{"n_layer": 8, "d_model": 384, "n_experts": 128, "experts_per_token": 6, "d_expert": 48, "d_shared_expert": 192, "activation": "tanh_gelu", "moe_layers": [0, 1, 2, 3, 4, 5, 6, 7], "n_empty_slots": 32, "router_score": "sigmoid", "normalize_top_k": true, "routed_scale": 1.0, "balance_loss": 0.00178, "balance_bias": true, "init_std_router": 0.00743, "lr_router": 0.000218, "vocab_size": 50257, "norm": "layernorm", "norm_eps": 1e-06, "tie_embeddings": true, "optimizer": "adamw", "lr": 0.000725, "beta1": 0.9, "beta2": 0.95, "grad_clip": 1.0, "batch_tokens": [16384, 32768], "seq_len": 512, "train_tokens": 321000000, "steps": 14088, "dataset": "wikipedia_en"}
Below are experts of layer 3 (counted from 0) of a mixture-of-experts language model. Rows are named router (the router's row for the expert), up (a neuron's input weights, with its number) and show model dimensions 288-319. Each number is 50 + 12 x the weight over its row's rms, rounded and kept within 0 to 99.
Before each expert's rows: "mostly gets" lists some tokens that are sent to it at least half of the time; "comes after" lists some tokens at least twice as common just before its tokens as in all text. This comes from a sample of Wikipedia text that the model never trained on. Tokens count by the router's weight.

# expert 72
mostly gets: "″N", " FC", " Angeles", " Toronto", "loan", " Paris"
comes after: " |", "|", ":", " in", " New", " ("
router:44 55 48 55 28 58 28 41 44 25 40 49 23 39 38 58 46 38 51 60 41 33 54 40 57 53 53 30 51 49 38 48
up0:58 44 45 46 56 54 40 50 55 51 65 51 44 49 56 66 53 51 68 49 54 45 40 59 41 32 53 82 30 48 57 69
up1:49 73 40 38 46 65 39 53 51 43 64 34 59 55 37 54 62 33 43 54 39 46 51 54 65 53 46 25 55 38 51 44
up2:32 60 57 42 32 57 43 53 71 50 50 54 56 70 46 54 60 37 41 53 58 49 61 57 40 29 35 53 59 48 53 60
up3:39 50 28 55 47 81 42 47 51 29 52 52 23 39 44 63 57 60 43 54 50 54 38 46 38 69 57 59 46 74 55 56
up4:28 74 58 61 53 55 15 31 41 37 46 44 32 47 54 54 49 38 34 48 44 39 59 49 62 38 37 60 54 47 35 41
up5:23 55 47 53 49 57 41 53 45 30 42 72 26 47 38 39 55 62 56 51 55 49 37 39 44 36 57 35 40 75 58 53
up6:54 29 35 66 55 58 42 61 64 45 38 26 50 65 36 47 44 61 62 51 85 42 43 43 57 69 44 44 45 10 38 59
up7:31 41 64 65 40 57 51 49 53 41 57 48 51 58 48 45 42 49 70 59 47 43 60 52 56 61 41 65 60 52 50 46
up8:39 33 60 65 53 54 52 49 60 45 71 48 39 72 56 41 59 71 56 51 52 46 62 47 46 77 83 28 45 36 63 57
up9:40 63 48 42 29 44 48 32 44 42 63 56 46 51 34 73 38 31 35 56 46 40 40 52 49 28 43 53 51 71 58 56
up10:30 55 54 19 39 63 31 35 54 36 74 32 34 44 40 64 62 39 61 29 44 48 45 50 48 54 29 25 41 64 49 42
up11:37 41 41 54 44 80 65 37 38 41 42 54 40 47 41 62 60 57 62 29 62 49 72 55 30 48 37 29 49 66 51 47
up12:25 52 59 45 41 50 49 36 38 34 61 44 45 43 49 88 61 54 47 65 46 53 77 29 58 49 50 55 48 33 50 50
up13:54 38 48 17 29 60 77 37 46 46 45 45 64 29 61 71 62 72 51 28 46 43 40 68 50 38 49 32 42 64 68 55
up14:55 41 44 50 59 69 58 61 53 45 39 45 29 50 37 69 46 74 38 65 34 37 62 34 54 48 55 44 44 60 46 48
up15:38 68 40 29 52 59 34 43 63 59 29 51 57 61 24 68 48 24 45 49 28 44 60 47 52 41 41 21 39 47 38 35
up16:38 61 43 52 33 66 70 37 55 44 36 48 31 40 39 55 48 58 43 42 59 52 69 71 58 43 40 54 44 51 60 53
up17:51 58 37 63 54 94 40 34 41 22 50 39 52 57 50 27 45 39 55 50 66 41 39 63 52 61 55 54 36 34 44 55
up18:31 76 37 53 55 56 56 54 44 55 63 53 49 42 40 73 52 39 33 67 43 52 29 62 52 53 44 22 54 54 55 48
up19:48 55 58 42 46 49 37 53 50 42 41 57 21 48 50 71 50 64 60 25 86 50 45 49 31 48 62 52 42 30 45 47
up20:46 42 49 61 51 67 34 48 55 16 53 46 29 51 57 46 44 52 40 35 41 42 28 74 33 44 53 48 43 58 47 52
up21:59 64 31 49 51 60 51 36 50 40 39 64 44 36 50 55 56 43 59 51 41 50 44 42 21 36 45 65 33 67 65 67
up22:54 69 52 53 43 53 52 41 48 34 66 43 53 55 44 43 46 39 71 59 60 51 61 44 54 65 50 59 33 27 35 69
up23:51 45 25 58 53 57 68 40 44 49 58 58 63 63 47 48 63 37 26 34 46 49 55 58 43 45 41 51 38 55 54 56
up24:43 55 49 73 49 41 58 56 42 52 46 47 34 48 44 59 62 47 55 32 41 46 49 54 44 65 46 41 63 53 59 65
up25:45 45 34 52 32 54 62 30 56 46 54 29 29 41 57 66 52 62 54 44 49 39 54 54 66 31 46 44 52 52 56 52
up26:49 60 34 58 41 79 53 19 27 52 39 50 48 51 33 45 60 59 58 49 59 50 61 67 52 59 89 46 54 47 64 41
up27:58 49 34 64 44 74 35 37 43 45 46 62 39 73 47 71 35 73 40 55 51 45 50 56 54 50 37 25 32 30 68 63
up28:46 28 25 48 65 54 33 53 54 26 40 27 40 45 47 32 58 58 59 48 55 60 35 59 54 53 57 38 45 47 66 67
up29:05 80 53 57 40 55 46 44 43 43 55 70 44 22 54 59 46 38 50 60 60 59 59 32 54 55 48 45 51 43 37 32

# expert 5
mostly gets: " New", " West", " York", " Green", " East", " North"
comes after: " the", " in", " of", ",", " New", " at"
router:36 54 51 45 37 44 40 54 61 46 39 68 42 41 41 49 34 42 40 61 38 39 40 48 61 69 65 26 44 48 41 79
up0:50 60 53 52 73 58 56 63 46 50 37 37 43 57 52 30 51 46 58 58 47 47 55 34 44 59 48 19 48 44 54 59
up1:52 67 48 49 47 51 77 55 67 47 48 46 42 51 33 57 64 36 40 61 57 55 53 48 30 65 47 56 58 39 71 78
up2:58 53 57 52 45 40 29 33 50 54 29 56 40 51 48 64 47 40 39 76 35 34 36 56 47 50 39 56 53 48 38 47
up3:64 49 55 54 59 60 35 19 29 45 48 55 47 44 37 24 61 29 48 53 31 45 71 43 47 59 74 41 71 73 50 53
up4:21 57 48 48 55 50 52 52 56 51 53 63 52 27 72 51 70 44 38 19 38 48 43 52 61 57 59 50 53 63 54 59
up5:66 42 32 42 48 78 63 36 54 36 52 31 56 35 44 41 51 49 68 45 48 56 57 63 55 80 55 50 62 60 69 71
up6:71 41 55 47 57 57 65 45 48 60 53 48 62 56 61 33 53 34 61 45 71 60 60 44 34 71 80 39 62 49 63 81
up7:50 60 42 44 30 55 32 43 33 44 53 56 33 46 37 57 36 61 55 31 64 53 50 55 52 54 64 48 56 44 48 91
up8:57 62 50 57 38 44 59 59 50 55 44 42 52 42 60 56 56 60 50 54 49 51 35 35 50 59 47 43 59 62 53 73
up9:58 75 47 50 58 65 53 32 46 28 31 62 41 49 57 48 58 30 41 49 35 45 63 71 60 45 45 36 28 65 35 54
up10:47 30 56 53 53 39 41 41 52 43 52 43 54 52 46 47 49 59 39 54 51 36 36 29 40 57 77 43 50 57 38 37
up11:30 49 66 28 61 53 49 63 53 61 80 52 55 65 50 56 61 54 50 54 37 47 57 53 32 63 67 41 47 76 41 58
up12:50 56 21 43 62 52 54 67 50 51 62 55 54 44 53 38 51 60 45 61 64 44 44 48 65 71 39 61 72 41 63 69
up13:46 59 21 52 50 47 45 44 65 64 55 50 51 50 29 64 58 42 42 60 28 39 46 47 54 71 51 31 47 64 61 54
up14:49 42 45 38 37 53 61 50 51 45 29 58 45 44 43 56 48 37 44 51 67 45 53 61 42 59 56 30 47 77 40 71
up15:23 12 57 32 47 55 36 48 46 47 54 58 49 63 26 69 46 50 32 43 45 52 51 70 56 58 49 64 59 66 55 66
up16:60 25 46 30 55 55 80 54 54 37 56 51 65 50 54 61 54 64 47 39 58 46 41 48 51 51 45 35 31 49 42 69
up17:33 44 54 64 54 65 40 56 64 43 61 67 49 50 59 59 47 59 59 50 51 51 56 68 70 40 48 55 54 54 35 66
up18:30 44 30 35 53 71 40 71 47 36 39 72 48 55 53 39 48 63 42 56 54 51 61 83 64 47 45 50 47 49 51 66
up19:36 54 42 43 49 41 57 54 51 60 40 51 56 56 50 36 65 78 39 53 49 48 53 33 58 51 52 32 51 50 64 70
up20:47 54 49 45 50 58 54 48 51 53 58 46 36 42 62 49 55 48 61 30 57 55 52 56 51 69 66 07 41 51 70 80
up21:43 47 47 36 58 44 42 52 72 66 47 63 47 66 19 59 61 59 48 49 36 48 61 57 46 66 52 45 36 50 52 64
up22:54 52 57 59 36 50 56 47 37 47 60 62 44 23 40 72 32 52 43 59 30 46 43 53 61 70 43 57 52 50 65 50
up23:56 48 29 58 50 65 67 57 72 42 50 36 51 43 52 34 53 62 42 61 47 53 45 67 37 41 49 51 45 67 51 74
up24:23 51 47 46 52 62 56 55 47 47 63 60 51 12 36 47 40 64 45 52 60 47 65 45 45 57 64 63 55 55 48 55
up25:47 41 56 49 39 38 58 54 41 43 74 41 34 37 46 46 50 44 34 52 59 50 40 43 77 50 43 83 46 66 30 80
up26:44 54 27 57 64 52 21 57 65 47 46 64 41 47 34 37 47 56 49 42 62 43 45 56 36 54 65 37 34 45 46 60
up27:53 59 53 51 40 47 42 50 52 38 40 68 58 36 84 63 45 44 57 71 54 45 68 62 45 50 45 46 51 49 60 39
up28:50 48 46 37 74 48 44 52 56 48 20 59 51 31 68 40 49 48 51 43 50 44 62 35 57 47 52 42 20 61 53 57
up29:50 50 53 23 57 37 29 55 68 43 13 67 47 66 51 40 38 34 51 74 37 47 60 39 51 39 52 58 53 59 47 50

# expert 90
mostly gets: "===\n\n", " Location", "\"\n", " ==\n\n", " ===\n", "===\n"
comes after: "\n", " |\n", ")\n", ".\n", "==\n", "\"\n"
router:48 49 36 38 56 56 24 51 57 13 43 54 23 47 61 31 48 53 33 63 59 39 58 43 41 61 54 37 53 47 61 50
up0:36 48 40 54 53 53 41 56 52 26 43 51 40 34 51 50 59 45 48 55 62 46 61 60 70 44 55 60 39 56 48 70
up1:53 55 37 53 50 62 41 41 68 38 56 42 62 59 49 31 61 47 46 43 43 47 77 55 42 55 45 20 33 62 42 52
up2:63 60 47 24 47 47 54 65 51 28 53 58 49 34 53 38 41 46 33 68 65 42 43 36 39 50 48 41 45 38 49 61
up3:42 43 64 40 54 56 27 45 48 37 49 65 38 56 39 49 52 53 48 55 35 38 58 39 42 42 45 23 49 51 67 46
up4:71 66 49 51 46 38 68 63 57 52 31 43 46 76 47 43 64 41 45 60 57 46 54 48 30 69 46 31 56 41 67 36
up5:54 38 47 56 50 42 29 43 52 45 41 48 47 41 69 53 62 37 50 37 52 54 75 50 78 43 49 64 49 51 39 44
up6:49 27 42 35 43 51 54 43 63 38 50 33 41 40 65 45 51 47 43 53 56 45 60 50 64 57 51 43 49 39 34 62
up7:28 61 80 27 53 58 66 56 43 54 68 32 65 42 45 54 39 54 48 53 61 52 56 37 51 51 38 61 76 35 52 41
up8:34 61 63 48 50 47 59 38 50 64 51 43 62 29 52 59 35 46 71 55 40 56 66 57 57 57 47 52 77 33 53 54
up9:58 49 50 43 45 49 64 58 49 49 52 47 37 35 44 57 49 33 39 38 36 47 62 56 60 44 39 58 66 52 22 61
up10:44 47 57 35 51 46 21 40 55 33 37 64 35 52 43 47 44 57 53 52 45 39 52 41 41 58 52 36 42 48 62 49
up11:57 53 38 30 59 49 44 57 59 36 40 65 36 24 70 40 43 41 39 56 59 47 60 48 39 54 61 43 44 45 57 31
up12:61 55 54 64 46 42 64 32 29 49 55 66 59 53 54 66 58 41 27 79 41 40 36 62 32 47 47 57 44 45 61 23
up13:37 32 23 38 59 51 60 46 31 48 49 16 39 43 58 46 60 54 52 54 59 48 42 49 57 66 50 56 48 48 30 60
up14:36 42 38 43 65 57 37 74 46 60 42 44 41 43 37 49 41 54 39 73 46 48 51 40 65 55 42 31 52 49 51 55
up15:52 60 42 30 43 48 54 60 47 60 58 67 49 55 68 45 44 49 28 67 36 40 39 36 48 54 66 56 68 65 46 50
up16:41 63 61 46 55 41 41 38 27 55 68 63 68 49 38 58 38 48 53 54 41 55 57 39 29 47 39 59 54 38 51 36
up17:21 70 73 42 54 59 46 42 52 51 46 38 71 39 52 57 39 46 67 50 59 53 60 53 51 52 48 58 67 53 46 42
up18:49 46 46 27 52 63 46 72 48 51 60 65 42 27 70 37 51 61 28 55 66 40 44 43 56 43 48 57 41 61 43 55
up19:58 42 36 57 44 56 41 62 52 45 55 44 44 34 58 47 65 46 70 46 66 39 59 60 75 49 58 43 49 44 44 71
up20:61 65 59 34 56 58 43 60 49 32 64 52 46 56 70 44 43 54 50 41 57 50 42 59 43 53 41 41 60 53 29 47
up21:34 37 25 43 52 53 44 61 47 32 51 35 39 23 61 36 69 64 50 41 62 45 55 29 73 60 61 50 42 53 35 68
up22:46 35 73 52 55 57 43 49 50 52 55 43 54 40 36 58 39 71 43 32 60 55 61 34 38 55 42 48 63 28 54 51
up23:54 50 45 51 48 44 44 43 52 50 71 78 46 48 56 39 38 55 60 72 64 56 35 36 30 47 51 55 43 54 66 54
up24:42 53 73 33 56 52 27 46 49 54 64 50 63 45 40 65 30 49 72 52 67 50 42 43 34 55 40 53 50 33 40 37
up25:41 41 54 33 50 53 03 38 34 34 60 64 33 49 44 37 43 58 44 55 58 48 56 36 47 63 49 43 47 50 43 42
up26:53 53 31 61 54 55 53 51 62 51 35 40 49 63 42 47 79 58 50 33 33 48 52 48 50 67 52 31 44 76 27 65
up27:59 43 45 43 41 47 60 43 53 34 38 38 22 36 75 45 61 54 34 51 53 38 55 52 50 42 57 22 47 47 75 59
up28:56 42 46 52 45 67 25 55 58 44 42 61 54 65 27 46 57 61 48 53 46 50 72 56 48 62 39 42 45 44 48 48
up29:50 58 50 45 46 62 48 26 54 15 56 32 66 37 51 36 47 63 31 60 66 40 45 62 45 42 66 53 37 64 60 44